Weights of a small mixture-of-experts language model, trained from scratch on English Wikipedia: a variant of SOAP for the experts.
Below are experts of layer 6 (counted from 0) of a mixture-of-experts language model. Rows are named router (the router's row for the expert), down (a neuron's output weights, with its number) and show model dimensions 0-159. Each number is 500 + 50 x the weight over its row's rms, rounded and kept within 0 to 999. Numbers have three digits each.
Before each expert's rows: "comes before" lists some tokens at least twice as common just after its tokens as in all text. This comes from a sample of Wikipedia text that the model never trained on. Tokens count by the router's weight.

# expert 22
comes before: " the", " a", " his", " was", " other", " its"
router:510434418407549465435542482543409397567415470578442535460514510537507505553504506572546548564601534552416535577559481534466447496573431478529458528461493509500540477408490581426513515484474502488564521470439492543547476512491497535527588529516432439515507452502555586480524532464529524413510557486470486573448409416549464595496493383412423436541546490537555495491493457460471525541397478584472446583513495455509520491600567464485482555438481521498493400546526423538541487498507426
down9:458417513458486485448420523429580492569521544505449416503512572498479525457461459496494499489524450458501489503481584526516532512466523501414568512510538522521565491528609570468514569426441560525507505476547393525517468527470523506411590510462449473499408596433539469452417527452445544547558557456504486412441531470491489451512495404558491538486478430516565519490456599438529588569410583453562487413555563424449432511478455598582456487430536484565484486576515526572495429574467543
down10:519545624472623485468529491547485474565419463426462504570481475470580569565464474494520552426478488565482427464537545447537464516516411521438511488531511609436456469456434478513405490500538552574434486438495576495483546533564554489585568432428487397534477488587516532473542478506550587451524552514493495473497640472462488483465489605530554384485402503549511442527500461460526492377528475444492487510485511537431576453495580530417488499452481478514487550484441544456421521516491514
down11:457474383546511472590510431450424478444556515403518517437522492473464481515496511455487528494441388593496477527404533479431567498503516540540493430588542539465529446545609432451485490446457584518565555429454535515506483441561457554538502538567489440443454509423546493594404561539447560483466477499540496538593535540476489478507562610584525449400528488563499539423518522488466481412522409458477488493485556488494451423509569464522466506629492531516409471457523532463486497431465485
down12:513477530513376483403470450517485469519586472460562474443495526479517512495493546495441395491537556507451475586426519565411426545472557408487473609486476476567515442591456480492524553528463556494610504546503540428453441483521478479568446498511490567553465518503534515584520524583483511502568526436564519490477577486482550564551408450562493556575566542444523461556524484490515470441518479529429447417518448504390499448477572580575590483516607405552413469519517454455461542505483538
down13:466407511431430456516517506483490512522500534554564616463533432477539441490465547535494431465468590529485475522430444497443426424481530488564519413422571563490433510471530426486596526532532523594489510562509464530482565516509554536447523548447565529542383484557483560508485419524517442581554545526599498473565464514448482529522496486471499514559489513588502451508490427481520436529421517460532500485513399489538563462466434567654464388492544564437576498560513537568570595496497513
down14:603528609523462458515484461483479477543533525434489506507549520457575472489496611432567497483571545479538449515468467499423512505528515493446495466512489602514478437431460445492482477491452554536499508415409410424549428574419486474532526442526557427445524461540461482562528504479386497509482469457516484430508508424406471586615502512581501420456459560519505504509314429546460469355447498602527457583506565531467524486548510473504510466519470495520493561557487482564506484462501476
down15:435485434486601461576574521556497472573506602589505398537419502521449546512428544455489421438481446405524518431508478488498481452518480504479563457484469564458542484517521487570448538412548469499533466457472458463554533576519604476430467512441544534480430463503453427500466517503626553450549552393436482513508525500526480560454472489570393574489461439564475470397534484521471536445530474577440525512503458422530578508559490525529586505444556421413558509534424534459464556490543472
down16:568452531501470566507375466542422501397552508485468520527536521581488578594559415535571544450538498608538471487539507526527548416523484603463498482459603540407436486474442442540531541520504427497595485474393509547475436535496577490449496530466468462497522589565516473467418520489477495451493522516422512503484494365452486459591549487480447468538485410428547438498551513466547498482572394549506413565542483491433609401504549465479470518521520456488499520496488539521560518502486549
down17:525494495485482461429484450489515448507525471546444542454464508517480497525428410534558544498531444529584532447503540496476491506582578504510491542513542550550470551446467501498488452442445439508486495434514434384557656499542495521536465498586588548443486456475471557507551505632493537497506407498511403567546458562511552490451406519445500593469511526495641529515493467557507503375436435403480491522474470508572492440468532458603480605447434468510495522530534538584470453406443523
down18:556498519414465578436444520521506444427482488497441457518515493432430495496425604410572488515456480413560454503531431570528501529488514478494488458540524454514449416532439517491553533517507461421517497463527527505504521598566446539458546554550449588448441505555463467572580493490434589563540449465509494405501455505460462462456582512385495506487546505491509490546402485523474482373481531444441496514635471537452510538548477436469448465428445489518355510364490535458511522499445526
down19:544493572486450547465498586566480549463484525427501498461465561496585527601491465544472488532515539606494490460480593454439479495594421554537515538466582494561594505564509578519560514537481567502512526474536493516443482521508468422563431466476505437492452496582528525375628468554478472627556457583487530429447499486568457476565548510506485551436495522485464498451414471548510555415526494414504580511472545498503533473531406508553454520422575514525481478561410508567514501525515631
down20:435480426600539421395517517483408521525472546373444407480527539524558584471555517468529472437545530537474505498524457486426539465471538459509403496393537553539494449508444492357443431486492449519450478461437490484509574535541544476511449476508541501519476528538425550568505440566444475496537507548518487502552562559552473543457465509488472518372513571448516497496530513456454535450420502566559530618536431475467460405571480502445576591488602498466510561585563484512521497436492503
down21:471463491471491517440486463476551565508484438529428471540494479493510488441471548604517496608467511493486481504592597498541519484436449498518407587481478497538417526513495452508547517502555482572518474504450538475467479412461494564503462468446602466517481472494475544605534483528414576616463430544529507482535590359483564521557521397529461486497529508499509468438473415477503474486528606393457546479439537483516449491564523483407568571534538489583574476577611516592541474567558437
down22:469424521403524464503477497508455494473452464546416499456587394523466524542473429515436469473516425480539434540443512497616552448537530495493432576464517470540529414492435553528464502502494495508481528515466483475505555442562493451488488518382435548536460510474442519527536546521551504511525441606581582432507487527556561506483474510489513546524447335460560471520483519476577517280454497489501450449490482528433454440524476611502539550613482513575570507458531512477495517528548454
down23:410534494550454390508412452444477502526445548456474555525543544586545503497446478518425535573440523547494564426512466508510464434485460504495565472548443535522470499451499457566548599481517537498507449382504546470533464532527583467473447553508520514452474608359500479489454536505459493520501562522526526407609477423561543514464479597512538426532491475493502482496392473483435585484506457541537405516439502451588572512521540529417437480463433447457360504457568510526488585477505553
down24:540456469561481520529516457470512466379474454549544491526536500428500520491433536508605498534502516494532535536493498506559538546526415570471554535607472474459451501487501537500492505508455517490536519545530548520546600480474441566520500449433515628582552537623461639460461576507485510597489491474541527498598565536469557497456459466468510440438490469619490477446488451546448529422438458575433369512478522511542577480491549517521459587583533486572496419453517442486542500523517364
down25:488539479487485539409498473480487453540532567465477471468370555598562562449506461480451492491447482551440525440429448610478527578488560440504489457368559463529553546534474495553489528518546453465501503509588477489505475490449572500490526577559518601438550477499488584514508591429506481524444476518551552613474568407469461494602623477516472426496603573540425456458532522496518368507543525487486494524472482468499540534498583416521477519511444446522436505534476420485456473492438580
down26:502527571516443481419560481522587497446542483502525510500477461566506474473591500611377442480538573508436514488486536524504483498491574462510453528427473527452569496430556487508521505483530631444436487452592492421589551497467530494549464551561524502518547535561525514549551493454509519507503557498524426526533598450559473546491464531448442575515483480423555497549539477567490516383555544591403487648541429540456450418495533504558403476413545497512479548575449411491491499480553445
down27:534558559502488586592490569539485481440533535497504496537493558498455507454490522413406513521451493481541542458571586546486461489521544468580517475556438492523573365523493534499580522516445533607461418541447419506405597525530432568541510537492544422578547441473432527478552527533583458557545623554474494417445516437500544589495429493484562505551442510501600449522445581535562447486541503488427541515404501500548522490401507544509588514503509497475529526515462439519462558488450565
down28:545500500506537545566508436610551437492537468557441536385495433552506544499588457546410554522496541406511457571513468498469516509465408578587498449518550501556479432518504591450536448524534481541526538593452522508498388528504534468539483516434559514459519433378505519450470441363503439475570453548503570533462538433502510439483527572589562499494415545620503498529497464512535447522514526489535543504493461470581555508407477542459397482473472514526616450538537485496507492564450543
down29:527537443513450515423519505556475502520548496479434501463479475464498483534470459567415551507584604511555504496487581487522483488511547478532534439556512430526499422561590485488653468597407545468441486502566460471537482439512546504479480495550453489476576560499464551471427535514471454525507475430544438569568550513563552504542511449472459522467534624514493585523494438573385524280494495487510483467615447488582471511539451519516503571498488553454519515535545514593498501460438528
down30:486538418535583475483540549507517480529493514529520616480459521454568434456560552513472531508575528489524425427432416413509611554543515485419512383430490420572475487447522467443508472371503414423517569476457474604548535547499503478547486459494492459521430427589503518537521526479508488512534434492537508525519532509431564538532478463435479345502494486431555497546452501537507504583484510470495552460487570450424488484536549465499471513495465467583445470437545481524473451671527557
down31:559505428502383549534586429481382561589513421533480567454450529537538463564499466521536572507615578556501493482529494506533484539555530465497468483450468507367392535437452475465480420443541426508517510484527576527534480506598490511539488453458500424529565460482521523516529470523513495567498449569550481501428476450530514406542562552524513494437414481461533553513437439546590424560510502497436510460479496399488498559564439410486479522433499529462604405508532545440431545461456487
down32:472478520506545484533483518603510579423534465494472514482537453536486414519509523554515477517460426521464506444520490524490466487468457571496497506533507491513424463423420557507454463520503521463462443485558513476416454449511511489513515537470466521505485540505468471477471526477430505516588385434450473523569531521532524481461460494496427454490450358536495403519567504495445510183428472493493460515544556541564468458505473489438530435529427454560535505479491469444435491538598419
down33:383496546476467561517576501565484528419495526541490535559476494454536566540459550465555524500525553623452523438483520450460514531402473531563514553482518456562473536476529528454430476510519460466545516460467476507531501666462499564484515543512452590491540446584529457592377588514497475539481500519563538505490558513426417441584503441508508533495456499493577497535566534499443472349489554541484550478488519447599538576530602456517542491471479494400505501462519564550428520536492619
down34:587457442572523547479420536459478435483523420592510426459529455437482505501530506510574567466457520408456446444452600449535448514498482441487484452560472512438459478466439500574414461557547499509564494400473532414597545526559473498492415507522413460517508494466521490396429522606507464528494589553519519505513446486593503518609508504613474607422547515524500517501450507470515472572589449487505529559459459577506496509522415488468518513563507486424512458547546471481354479511519536
down35:497505492567430399550454518488555445456560520540541514462430427528638541537554503408532478420499555520424527461521465558460446455505599581586615503492557471558469566430548551508550398489597531503495427575457452514495467490414495528453534458510540525517507471504546531540473440554517488507564513578391527541468499449540583500567498537498479470412504391507513422464508520492459542604517518561466540607509494454485474430471498432472538541584543482441454493577552446484517528491496567
down36:448603510455400450511471557545576477538540559443523524418453481630542493551486545467531482507546550574495447505510570478475581495489553473529507568541495492468429447406472501494455488451488457455492446544464497464588441475498505485558488568459577515511461435460531475536358532468457525562480530476463503486521532503456488559462468421518522562508542415586447457444494479592473491627386554510496564571441497498457549429417482455475492405537565577611484567514442530437532471528508433
down37:460537505468587462566557470583478493450410566432586469411505512474473422477476491459472501493486448418518493460503534479446438456501508481509541480462491461493493409403534510527515477466417575529551468523545430571548557462579473460464474537527590487487506453458504438563525390458451464494417509563533498419487539490502503416496577551558518499548515424379484591483470516442565500542477469538519434498533544596366414481526518490456482608447524457424499513441618514538507397481545464
down38:446500522499496534519560463482474512470524463519458427446531431493538500506555502519518547469567561496520470505526522554566558476439540592437513498458523482492470458502431396504558482409461407419455510469519595524530488493439547496478473427490461494470483552396444462445456433456557587433525466525426489475481484491597587436627563480508492494520412411521577458543490521499546526363595543545501500445524532464436528520400530455414512590602523502514599506497437488469416499562520407
down39:501423572457552472505570520427488559584524632547571441482495519517487510530452531452446485501522559410510430478464461449516490493515495430536406491608572487484458430484476584542470455531548541525491561539571477516460509513487490458582531464506442522523549433580551573584469570530560520541450451543534570469429527532463561457509472524526527559493412451564407459575517540438558463640472478528555543506532487521502410478563545512516414513488457524520393426559442565464492538454406555
down40:449659470462417488563562584474545539384435500408433479496494508439482456487473537541509480464513389556411489418517550516482506534464555535484477429608456573452515474465536493547540454471491478419439421467534500503485384476523422514607505491549494442607502447504482512497549521549465427526560482489531468466519595472543484548535465487495505422483472575535501508489494485513541482626450526528615437568495459477495451526539553361440466486427528488483560481499519578533504520491447516
down41:625489595495468465458476469553475515570536590378504472545462531534573385369495540487509551410511514488461482436503513489475468458502463451446455489509542475445465461498496564448491557504520556479427471574608491522512526421486507411423503481532501565510544528509499478528520474505557492471442495408520482469458502545469626548417579545386563556544496489463449539572510462556541438450553484435488545491485532502485399434539532517634453485510492561489473495528488458402535522624510511
down42:511513464584561522551555459553410480429486483510611445527478523470436499441584511484530534487495551494574480476500544492472487492512455450518559463542479447524475478472569439494415547356471432506505485592452503575511506522511403516443413523521518500457395528452578497483476529478472547543570526395549559456389615467433485512468554517506499532553546418390411485417456413442476529439510572530474441531444479410401519535466461509485584444514483580465537499507512491519455542467498432
down43:493601554469511481458465516481468586513383546567482419500512531558507492517480422573469582499484527553491506528493572501430601523437564562535456435486485451473471503525577582548431492477564510421527444487555536444411483472429525570549498380444425490491520482458481411546440458469481468513488612572492443525541576504439546367524430463528500492448509472568614506488477452411440506582485525563471512520535515485554575473432502525535434504561472455547556447575526432458534448510499469
down44:378450439463484399447514521484501523520528511563476521504552532505551554416463555404518543490454494484570503522498516433544458569476459437541397531424432498462504479518526437518432445483557522441460441503430500506471551498383447514474417495451454592533535467446480464541538558493603478454438434506474422432551600507570537479505489454497442549481533455555509527505538539494555546479322465516481598523581465524543444533604497485546432565587520541462535529453580442499481519527451473
down45:453532596490576533494475464487509548457457505503465570459408548517478491467461454520496569587597478467388503457493480440557488438486499484477460541459517573459533518545556505426497556499463578587502543506502425563437451577542448487513468532500536450415560465594508481464550579428494526492443504566500617387579511525495441422473555455484544530537516393512560433417481561509550504385513486573513558534468473497459532466595428417530583498469455503512538548493511571569468475591547460
down46:474519475476561542412545513494470603522434507535545577457567480524554489444476534486518472506569537434495473532537481554439581533477473589486421486467493449551539523418519433476432420562517535501409474479450513556526464505453554532443487451398478514546431494529430536483422485617584466514360420523491487567489524494505537529415501456466600379436431524489509440492463582510424573477514491478442516438549521398456445538476576507428520493461481454565547491499538556578460503599524531
down47:491543515571488506492429512551520450557482515599514532512475448389434409578520473468499542475470434478523550523517551469457463471460517487411416536519592535476517621529503542437525532558435487424602543490500580455547517486492525611499496471569514438561496491535499378445558456521455546503587468558489564447480480445438499513502579552533548464468542507518535491587487469474441478338440475509622504445419431557560457567481487521555476507427503533485549585535542544496484473475451571
down48:441551469591522442539527429477502631430437512500495484485489532510478543519438511493523425487461493496506610503508465544496588478442512524463493578470498499500499493515393484436387474442512529545560498424479508491491491567411541555467504498498619510480518435553599510549526401514481431498388431532453608505451499452512590467512501487496542541507425392483539459443569496504496579588485444508468487503509420521486485625520468585522516474448557458410496386423417469460523530551476484
down49:498531453499529487432451416475487556431466455515427554437471546481440551563428523503515479507468583484542450410359530414482477436550469500510513546520448513536439459477392481455477547465529510450592595605468515577476478536509565478469589553507473545463522388422494497461463519485518580385426412624510513563517561614472507468457535481512520505582505512511498502407506528517413447437516524460396548488500477505412542497485474479468480473493557565457564519503545487507467423512572506
down50:512486488633436413512544504551520526503439497541502404487501449450456511440419475466530528553506596529489445558501451454414487546485477429530538464455507543549506515533432446440563506474496451413537476499583599454486464475493594559598501531433523536486491494496454396426479539557517565497584397388492517540521462549507512464416444540558542508627515472535517485437659497547512544545502505498516457462474551493582465474524493492433514468493502546558421543480565395466579514518470546
down51:594508562532553542494493528527505530536474405496486561531469466510486455462462570489430489620419485490516547465488377481495631474434403495550543492600433502494473568424530509510541520537492473476567513593477541529504515489549433503483533510525450515558464573461547466502524362507517531499480574468493421493529540456519633458467514566563452530505486539488522567481557537530517527491428548435522475460503608476475444399452467398541576539437482456446517451485586385466561468545516427
down52:466532667529518530486470488558550460532464405561496464552470517466447525526484425489416501501454457536479435548496387472525453528452432639576478515410476549496488499520595501473501526479507464510488487478368395464472533505489471459497505442478495521428440513486436510468452559487497500518387452493533497500404466394499505512561570526474559557431533452451503507433452512477393542493472528441475512512409342501468429494481593553466494546497590501518505510449567482524540577494443522
down53:477528516521470457505557536411489463542468509511502411449481607612501498463559520554413516501473434506554464518517543539533412527531519533464489462460519411514459503568545613514437510543576461411539491538472517403513479507575517554437563592501533449420496427503537503488503446447433417481498413465561469506452482489469491529504492430542403432492574569464489501455514550416494493636468506450538435612525499577396520525508582407515554444463516497508419564551549506496446512543415531
down54:507528491464532502537462559543428477394425529457491538542504505514452496542536449450512501555478604550454559497458559545430466516502515447413463483471446535544483459555598471423592476475495403496481466515515488453530511598507487508426582525611496468513526435555544427529491373543472536522631465526555479511520573522465476499525554486505590482527451496569501423447620591576426558365458499479515476471501565420477468456454420509492492520519438496429545510515451435436456528421468524
down55:501496575536482485476556576467528436555428481585495529432521567395555421575491550519555638426460472521392548500497467505537484513515496452471574524539335522447460534496535493502436534416394512508561487578529539502468473499470463573513480598483404565589500508483522460478453512533446537510552459556418465499576421596544527525459447474497496523527522529487496492478432538458573454437486472506482440553527434481481519497510518601471514464459494421394507513484522392401482442470511525
down56:506497549534515451540492532454459581551451497536424492538545535438564459518545511479526524471549446504452489470497415480459468440447495528468537475461449561476458588486547547438580434468577436486485571441456472469528493548462473498496413451445595431579524415517539440519424521482429462457526583427381542485489464479455440454443477534519474476593385504394503562521428478493503432486559404528402540458520549513493458459443611555540532451563443536490429509528538592522482381441486509
down57:510473497474461525486487519522465508560489430453554507451522601470584509494466433419538560496601526425510415497490504542508506523495533507560491572514505557572468443474521469404561501428462524468536553542572546471522567483509455526498539480537482485478478506476624526408623400479497467548534412451550403473491497456469464555453497510465467577438541461406496431479587569529454541693502467538489472487505515563593524534542495569499449521516512458512458513363461418421436520463506486
down58:401479608497541380575470428467434547503477581503483524459527453482363507416623506511478488427524485488507452504559506577392454495423532463476518467419500569521467436548463498530543578544518479489525541546460497534473483459530497402433468475467444435495519550546457505501506462574464647489425480523471551564493507478501591518529509537508489436532491522438414518434492430470616513424452509506517504492625548524459500536527562537470471420508498495503502460431499487523560376518518567
down59:409434486571470499482599534521599454560496578541433475500562562512508503393477549434612507504487578507477531511466509520518444502466402470545372470474509469480548482548528468538530559418490435545485487553491519557553522529449536527492416522492487546475456444517546564553592536592540534580444508562426530559490459532477539502492423438446527518494511483446493511484460538438486522385446596509503601538424586591518455446613523425472511525535489544476533494482478480479593432534456412
down60:548552566496598489505551477518493547497440443532473521620489491512443629484470497505483374439471519477449540549502511484551507469464509559380459516538504429466489460538470459529506479512620546478440503486509530636503511549462447460425524572400557528512457497446569454473467498508428591477552524556470453474412496442478467525587428501500446467454429485533503577466497471488448466470465504554508416607561505562573550585487497595479566474562484438457580547585452506493590501461515474
down61:544510480478519521562463526526455448594500499459490510481423528448486485482535506459498460549473473448436531462457532527554459474511420531628400439529431556498456478515449452570446510583467417559499481450473611532500522532556611511595477449491439544562442521513489509507555570477507520442565437422588463485473563484546454476561528564514491504532433486458460447489389550498518523650373501535525444415609516524497595549571560569564467492507489473547585454490533518571515480490518460
down62:448462560515510426544446502494461400432520548489472547537462529453592420473481521424540561496492428477487484420455449516535526458546537522513425482547558435476346533513510552559444451445446443493597428452454500528512569560437476509471532464458495574438568406512450538497569474431494519495552476451515584473504537454538586543565499570603507456405465454524507502442538529555452409445434416493551471563557441496548530515560492535543457534512507399441521612544516522539541459523438480
down63:480465497543489541510395448487503541593492521514432450545453507499518426474483552420499471541488494484529479478481501392472492495528515577425507415583499432583440501505553571502438528482567475544536546464482593473520477621559502478460417529386497546553465511491481447489562424520457525439536525379502485507476534422519488453452583513515515534523448488491506439536415506498465442377501556467566494426446442541603521575408421466475511393535500407491461478476388567553452511493568462
down64:559444520491460573495560486608543426398460505592374419466501485466534531507508491497515531501548500452464453538448509558512497453450517492542365669519540442529547442470541554507463488482479487448562515497503463518413484529499412511528546471502496531486462548562513393429502496448580482527525522464437442482495593523475591406578547494431511435492519473456523469523474501478407476549456512571463503479409458373577569503530536508514514553523499502557469564473518470456520587405558437
down65:570493560385445552505472452510476583551561540452491504492459422535388529526412557509547514518574478456464444514477472460512535542544532528517514466548623534485511506474430465397476482525498489511485522527634456530437489407492601538505588542529516549336466523558446437486507490518513425547463523516413501510517513487515512458467520490538366408464511492490469487465506466600505524494448484431510586541467536500544483560570436486570542411426464499554502466581477459446451571427559512
down66:551545462457477592471454568520544489456511572508542540403489465554520512456529525462471593473463518541562483514468451518567520455509487559467490425598460394497538484497586487487445546569471472431486503416522446424463575498450472431587529456522441530498457426492441467450540539457498543490584530560576406481556518513479559491553449582526530482553495449497533557611525482443593499600471487550423570548423506616481584508571444523561451442528598593474477486498432510469443544534510518
down67:541481545465508488492580459503459579498383481403526541496459536615560452433495450501488531474630539402563509534541462476545480559504510488415404454501597492489527531491487468465464499525479461478514438430425515498493525461502518450513507502528439574513534518500388469569506597584513530535547427495550545491573407526443493546485513455561551410493543545514481490472469401544456478534493495540512486558545499432589472555540527411597424466495462432459526598461520520397372464502526555
down68:482501497370574488545475492419502504574571566558436539584461487466509429467504528491434474546467512454486484475490555550600558441477319522492561496527474546534471502490589493469454504538521550418493558473514481498472469482502539627523479442483386486500517542499521504478433570568589547560494464526519531485477571485518506518431416524563442448510506576556543551469535406519385549403505496447422499444370528549417491517473431492515539493537484547441511455435487568506555546514535478
down69:556544600522586540567464525460488593487418442486508609503507464519547530512510587529484409546483493500456482371463452489481429407530460491552614506508504420564547556546545552495498586437575554598445536464467455443539465430551460440485490495491602579494593556443429498543502583474520468490517520535419498521577477474467551494529481482457422463610436495519408501515529510489547466452457553492438476567491516521495497507527480502452541463513483505432532506512497552588628414553513543
down70:509517570465521510516394499548455394490503605450519520511446460530487536480514472500572474532571497483454549552499479435540481420486537505421568481435481535457454436473531531417548539609539463551521597470458514390578512573490488569521536478519571503479544394446432457543441527501430444452597570559565584547516511476498458477460521496503504507568468555571488467543501495526505573326542576591548518541446517488526549541513451512525526479459529482573414480460437437571531477550452572
down71:508387505520628467515527474577476461439557455538573530532429535434559519544494494488478484458456495476514383474501572545563458491527516489527502512476559543480520539534471419451497454485533392543512489547416495455576495448545495450482450591485521555534438456411389560544471493581521448487462513525564500477484456458453432485465636497553519442548517534390526453445480489538474543527452531489481562569510509531563581433554484371425582561519601448432537495502547437465586536476497496
down72:505544476443583484531434545427541523523519587517520530401506499590512478515539397498502454495544441463682401485453532524435526460523523538514526514578539525563535470462532458524457475462555575469493455492494480533585490485471582530519380500589521430444470542455549503548348502529423503520565369484453462506551557455493528442466566506488551521467499408439492458481513511491542497414560528521537499538561522526523551536531417566533483523539497494507434595495587503451466573550452436
down73:543457460499616460523553438476513571519500566470450515550437448453528499533575537489532545491471468485476473498550461548550410445574557482555542460534449512531577496498580494385516431416516529460385475491501402430494531534465537383509500560547522440443507503542524478485562400489476400435562535551585504536515528494366483466447547578506485483470463477519538572518541446483499519401428526497468496527490538478521549506523499497428492504514493601411630495387474484444522515572583450
down74:516537585546491617464528584577414550497548474511485477528443480419560484484555429478399526476548541467478556567441568520559439558568574596533581501470501508540524461476546493522417583499481449513463518491473423534396542529478493476536539441479527495462524484577512503611537513444570541565495556508371484541558458552524396606499504474552448459499496588542525444549525622540443458475535580600488486485496488496613557529491546451470436463528488490502552524466559503520436500514465500
down75:501445410562420412481522537514502440504517482536454528602480533526450511516494557509555525477519441547472464475506425405514431651561495559514506531482564536509449521504466481522558393581534563466516523507502536493420444449518553432458451552483484487520564422387488507572483473540533528516507581520508477479589567526459428440500501395569570581549548470486543485503509480532416481445466648525518610559476529454384464544549568462492527452485475427419508566465458495530447519486459505
down76:465479467458513603531450487535548486423480564496521449476479442571442544514573525567533569482454558527540505522512520566454447358482432471453483555520475525461543540522444556534494629365478499462485489509526555479494445492535458561501418523472506429467503495435497429517547436539560493563607516537494493494420513524538540474425399444543438429521534567563488481479562420472436499421547535500540472536397508435519535528438525351509533466515429534532530542426454369505532472498465479
down77:425583459441478494450526510538577461542551496488465552586474543583503443453407405469473462499479460560542469625541510508571464494480535574377485454544493522457405494484476426492527510523536457398485463508638539538519584449535485502551569490546477528424506491456394522511581555517513557529504432443461485492497469518492525487567587435456555518503522488516531514525541504542352451531453480438526411561532417550452401552479430527584575528432510544519469493434478491509538542481464514
down78:481514533582489563520540436562467612574463534498543453518526599484536539446461532475408531530496429496565493570513526465486415523449476434562428549502494483413526436527443579513575481480523511430501577517442510550431556542454473463461584509387485532543563360468527506449463557615532450576635433550488539468493505496436456581503473479554478498498498434500500589515500511600543476472483540510528516559547469573533596466541481551510591501511530581544547551564469546543487445498491474
down79:556500477486556534512479406510412480533409492492481494454490563566454499567406453483501406463378463544542470495469524484518555425598508436532458465476423410440440480542523417616494440458560440447452462529376567520538502509460560513508493569411545450446477581566465619483468419490515495540493436435549494497524483459458483550485509552535535516477402493547522436532501460421484509384465499560510527431511403435455498535488542497494439508480546534579503489461458455429494491603487496
down80:501524397514574498532435510482535542539441499556464424499590492498514504479504466588504519511491483606564431417485531617516542569569449446508428494486468468419513486410536448558423439420409530481479555506478542569480460462495420510467515545584485516414548522437483479476547466474497466482569469519530486518491507418570534552504548600566432560491464482501463577475576527574461456361441452556463503595532550412458498418505545390520563480522469501432505488523528449439557566486474466
down81:390484414479480538557621532514467436444552528540594487623624487415514478519645493479505477527478380524468529536483515483478505501502446454524498474495491487541446482501425576416473496560528494468509550422488589503480554558460567509515523439561508495569505603448481487547591549534583472510448497526569481507492545537553522440373464435466513453476440504395524521404512539555589572535558468493517502526465476590502556515432541522537536437512492526475494468560481494479538540517458412
down82:436505582565565473496528494494475638478496527520471532470524518535540451392510496488566532564489570516625443423535590508440541549575463569512503551510526518439507490538526469337556484478410465559409550476367458484487463458528466513498537424481485400450564535416667469526407456509602506470522484458499507462483520531488517444499502465478544379514518400488492528485554499440439534488554510521463474553525438491542489539553481497553491488557441479562466513520538530485514516438463505
down83:555505449484463463475460464570502403477463496500502405525493527441540505601539451548505624530530527564444647399556531495538482523526449536439445395398505510495532502482494464591468490528544440573495487569546464498559460593491591556481562465426557468543513476434562460533503597460592517564445537445509448522458529492463540442485403415520519538504515479468462541418562423582580443448531517575496488517412504417507479545460511457514480512481496450617526505509487432487522533485527474
down84:465480462470516449442530466470540547537553484417522572556525514440419500493492553536466543496504524497456491403471430417569495441594463536560444395564515503495560531445534525569470560552511560570491419488469495464480494506488545521494517506492546633545430537644567472458504423562452415552484564499515453494519500369437452469506559500433489529457596583537529614543494512492460444602536468494463473455517488485466500598476484443489511572611528518426525447456501470500441489600526499
down85:584509482504551587501433508562521519574545511481488458538447483456490571436448453466471542381447442393537476469516440470467441504509580514435573473486503564536497512474481530508575565468537419551559522515560525573561505503465562483483577563536553432582547524621501525506522444396510526575485533496513592517553488552441518454470449545551544596417503446460567468446507551458442519476504570513556512449513420541620444501496511482364427534509530529533556516492473576536452457447430439
down86:522481502533571563483542582504542405504500489451586542497536636449475406474404519410458519520461477553435555474548518482530531603515512479485527517500504602457525443443500569442494502564466449443506481453513465477527526552393441510493461481403464472495418518548400497513585465513516496542478434476521480436595485505633483550506432494487478413413472487528557538443512469461532502407403429486616551478507545484448539479481621564573480550456467476576476497461498537561517546534507530
down87:495525522550479488378469500477501481467469572516493483521458610541447458569420510503423507562417518538435463504490457569485504515545538365542484416429631554554481449437447518548474509515534436458476422484553512532486505588341487480564510512469467522480580535509507482450463448470510461539468542462471558485557533478549531455493437522467424455500520559501477500481461441409544530593596608483557519494523485478406506501488566584494546541527576525466438452543547456485466365463567514
down88:513500419549494494493425555477482589668459507579561515495445491492526427445532524495535516566573515520431498428435564490444503436546501398579467497524551547495480519504464548505467421520454577472525487511527507495484582485514578492556459470524586609488491393511483506505516442550459383493480522570492596574446463407448503522490565462476550482416523475480518537500500537542567393602479585484516519453473488498418558550471512440534560600473508594492537483540554557509486574503429457
down89:514556514530438486423537505580571542497384508509529468465567542412475559504439518447458485539512458498410467589507557419415438473468501555468558533459470561419472441481570571434568590461538448438486514511422471523442461527418494502443491402555544526457454587525471467572513516542472512466388528435584560496552414489584483450489407478489576524519517558476480523431406486462523540494583461520428531513574457505505471546561501455495544481461517530539490539450506453478425609435496423
down90:510552435567540458322512530515468436486581499473442472497424495464495644417538490498448498475516482537539495622536574505447480446474589445575525453499512518478556560482460494444571490500532453514612529515429498580458464545530460454460498481504455500310503514556481480530443567512430532432508542536569494465480499490566417488478496617541503504536454418574550498512489475497433468457492428518483442454492480446491553502436520533569503467514538540504498435511609498409530487552514471
down91:584451483501504551572607571495447456489512572479504479522535484518420536501550489544510457500471476426527490422575407510417449513552584552468510517583476460467519474545456455513515455557481439528518519555383605543576481525540445515505524481473537433572432502513518468489398415464547392531418538480491474457485524445551430511586518433547500453504455496527506574532510508631462490586453398531467473509475532449480467438570512541517558419429533551387494446396473438477467454457458514
down92:519489505519458537570437455425432531530573530497482511527563520484507402466496589476559428506450608529550502565436486387464569610470562466473517397492532513499537556559425446480572418522466507543500501399538526477431517518451494516524617509448497658598501489551491460538564485535484534511444513424508533517449476491564493499486526501489571526455522487511502528419514481481485520526472435545515483458476533550642590517554407483401530519449450414459555400444527504434523496501462511
down93:511428487512521433503522569544483511513520471501442509460552474600564552516483461479451465498603517512518553476573523514517607505510506592416456467510591579514553493424515422522464497597513465577367485547429468438494563520544441565413509642537435477506598561551407491551596446503518473544473535459498478522558514501467461505538447535447511472508517473540494375446425479505483548541488593563493565420465556542553502434449535499435548419471478499476554475420507501495529430543442461
down94:408584421542449513389432571514457423461515511521525375442460535493543548541586478501499566461457517548453467466574418584507541510456520543506523522398407551547562450408458453480477458507507505423561495598458522509437468590395482545473589431538494491619432484435534491516502484549445531482554475495545533455451390581483449557487539461474536511445475540521526493490488493526504578402546397497495457510508530469446437488513499509495486486517499420524566509490467546467506479374533454
down95:600401516531545442474462550426550500576514497464479507456439438470406517495467548541541384411437534454534446589563568468497546484541496456466414492539503499524533422454548464589483517531460499461536493513531479532591464480526504476559524448503472462523530605475479515515490482537597562490585519439526459466427486565423520505492513513486565511461443441551525427500542560491555486494490449511452524578415576560674487579490463440400532431456528467455510503405510434509508421552495428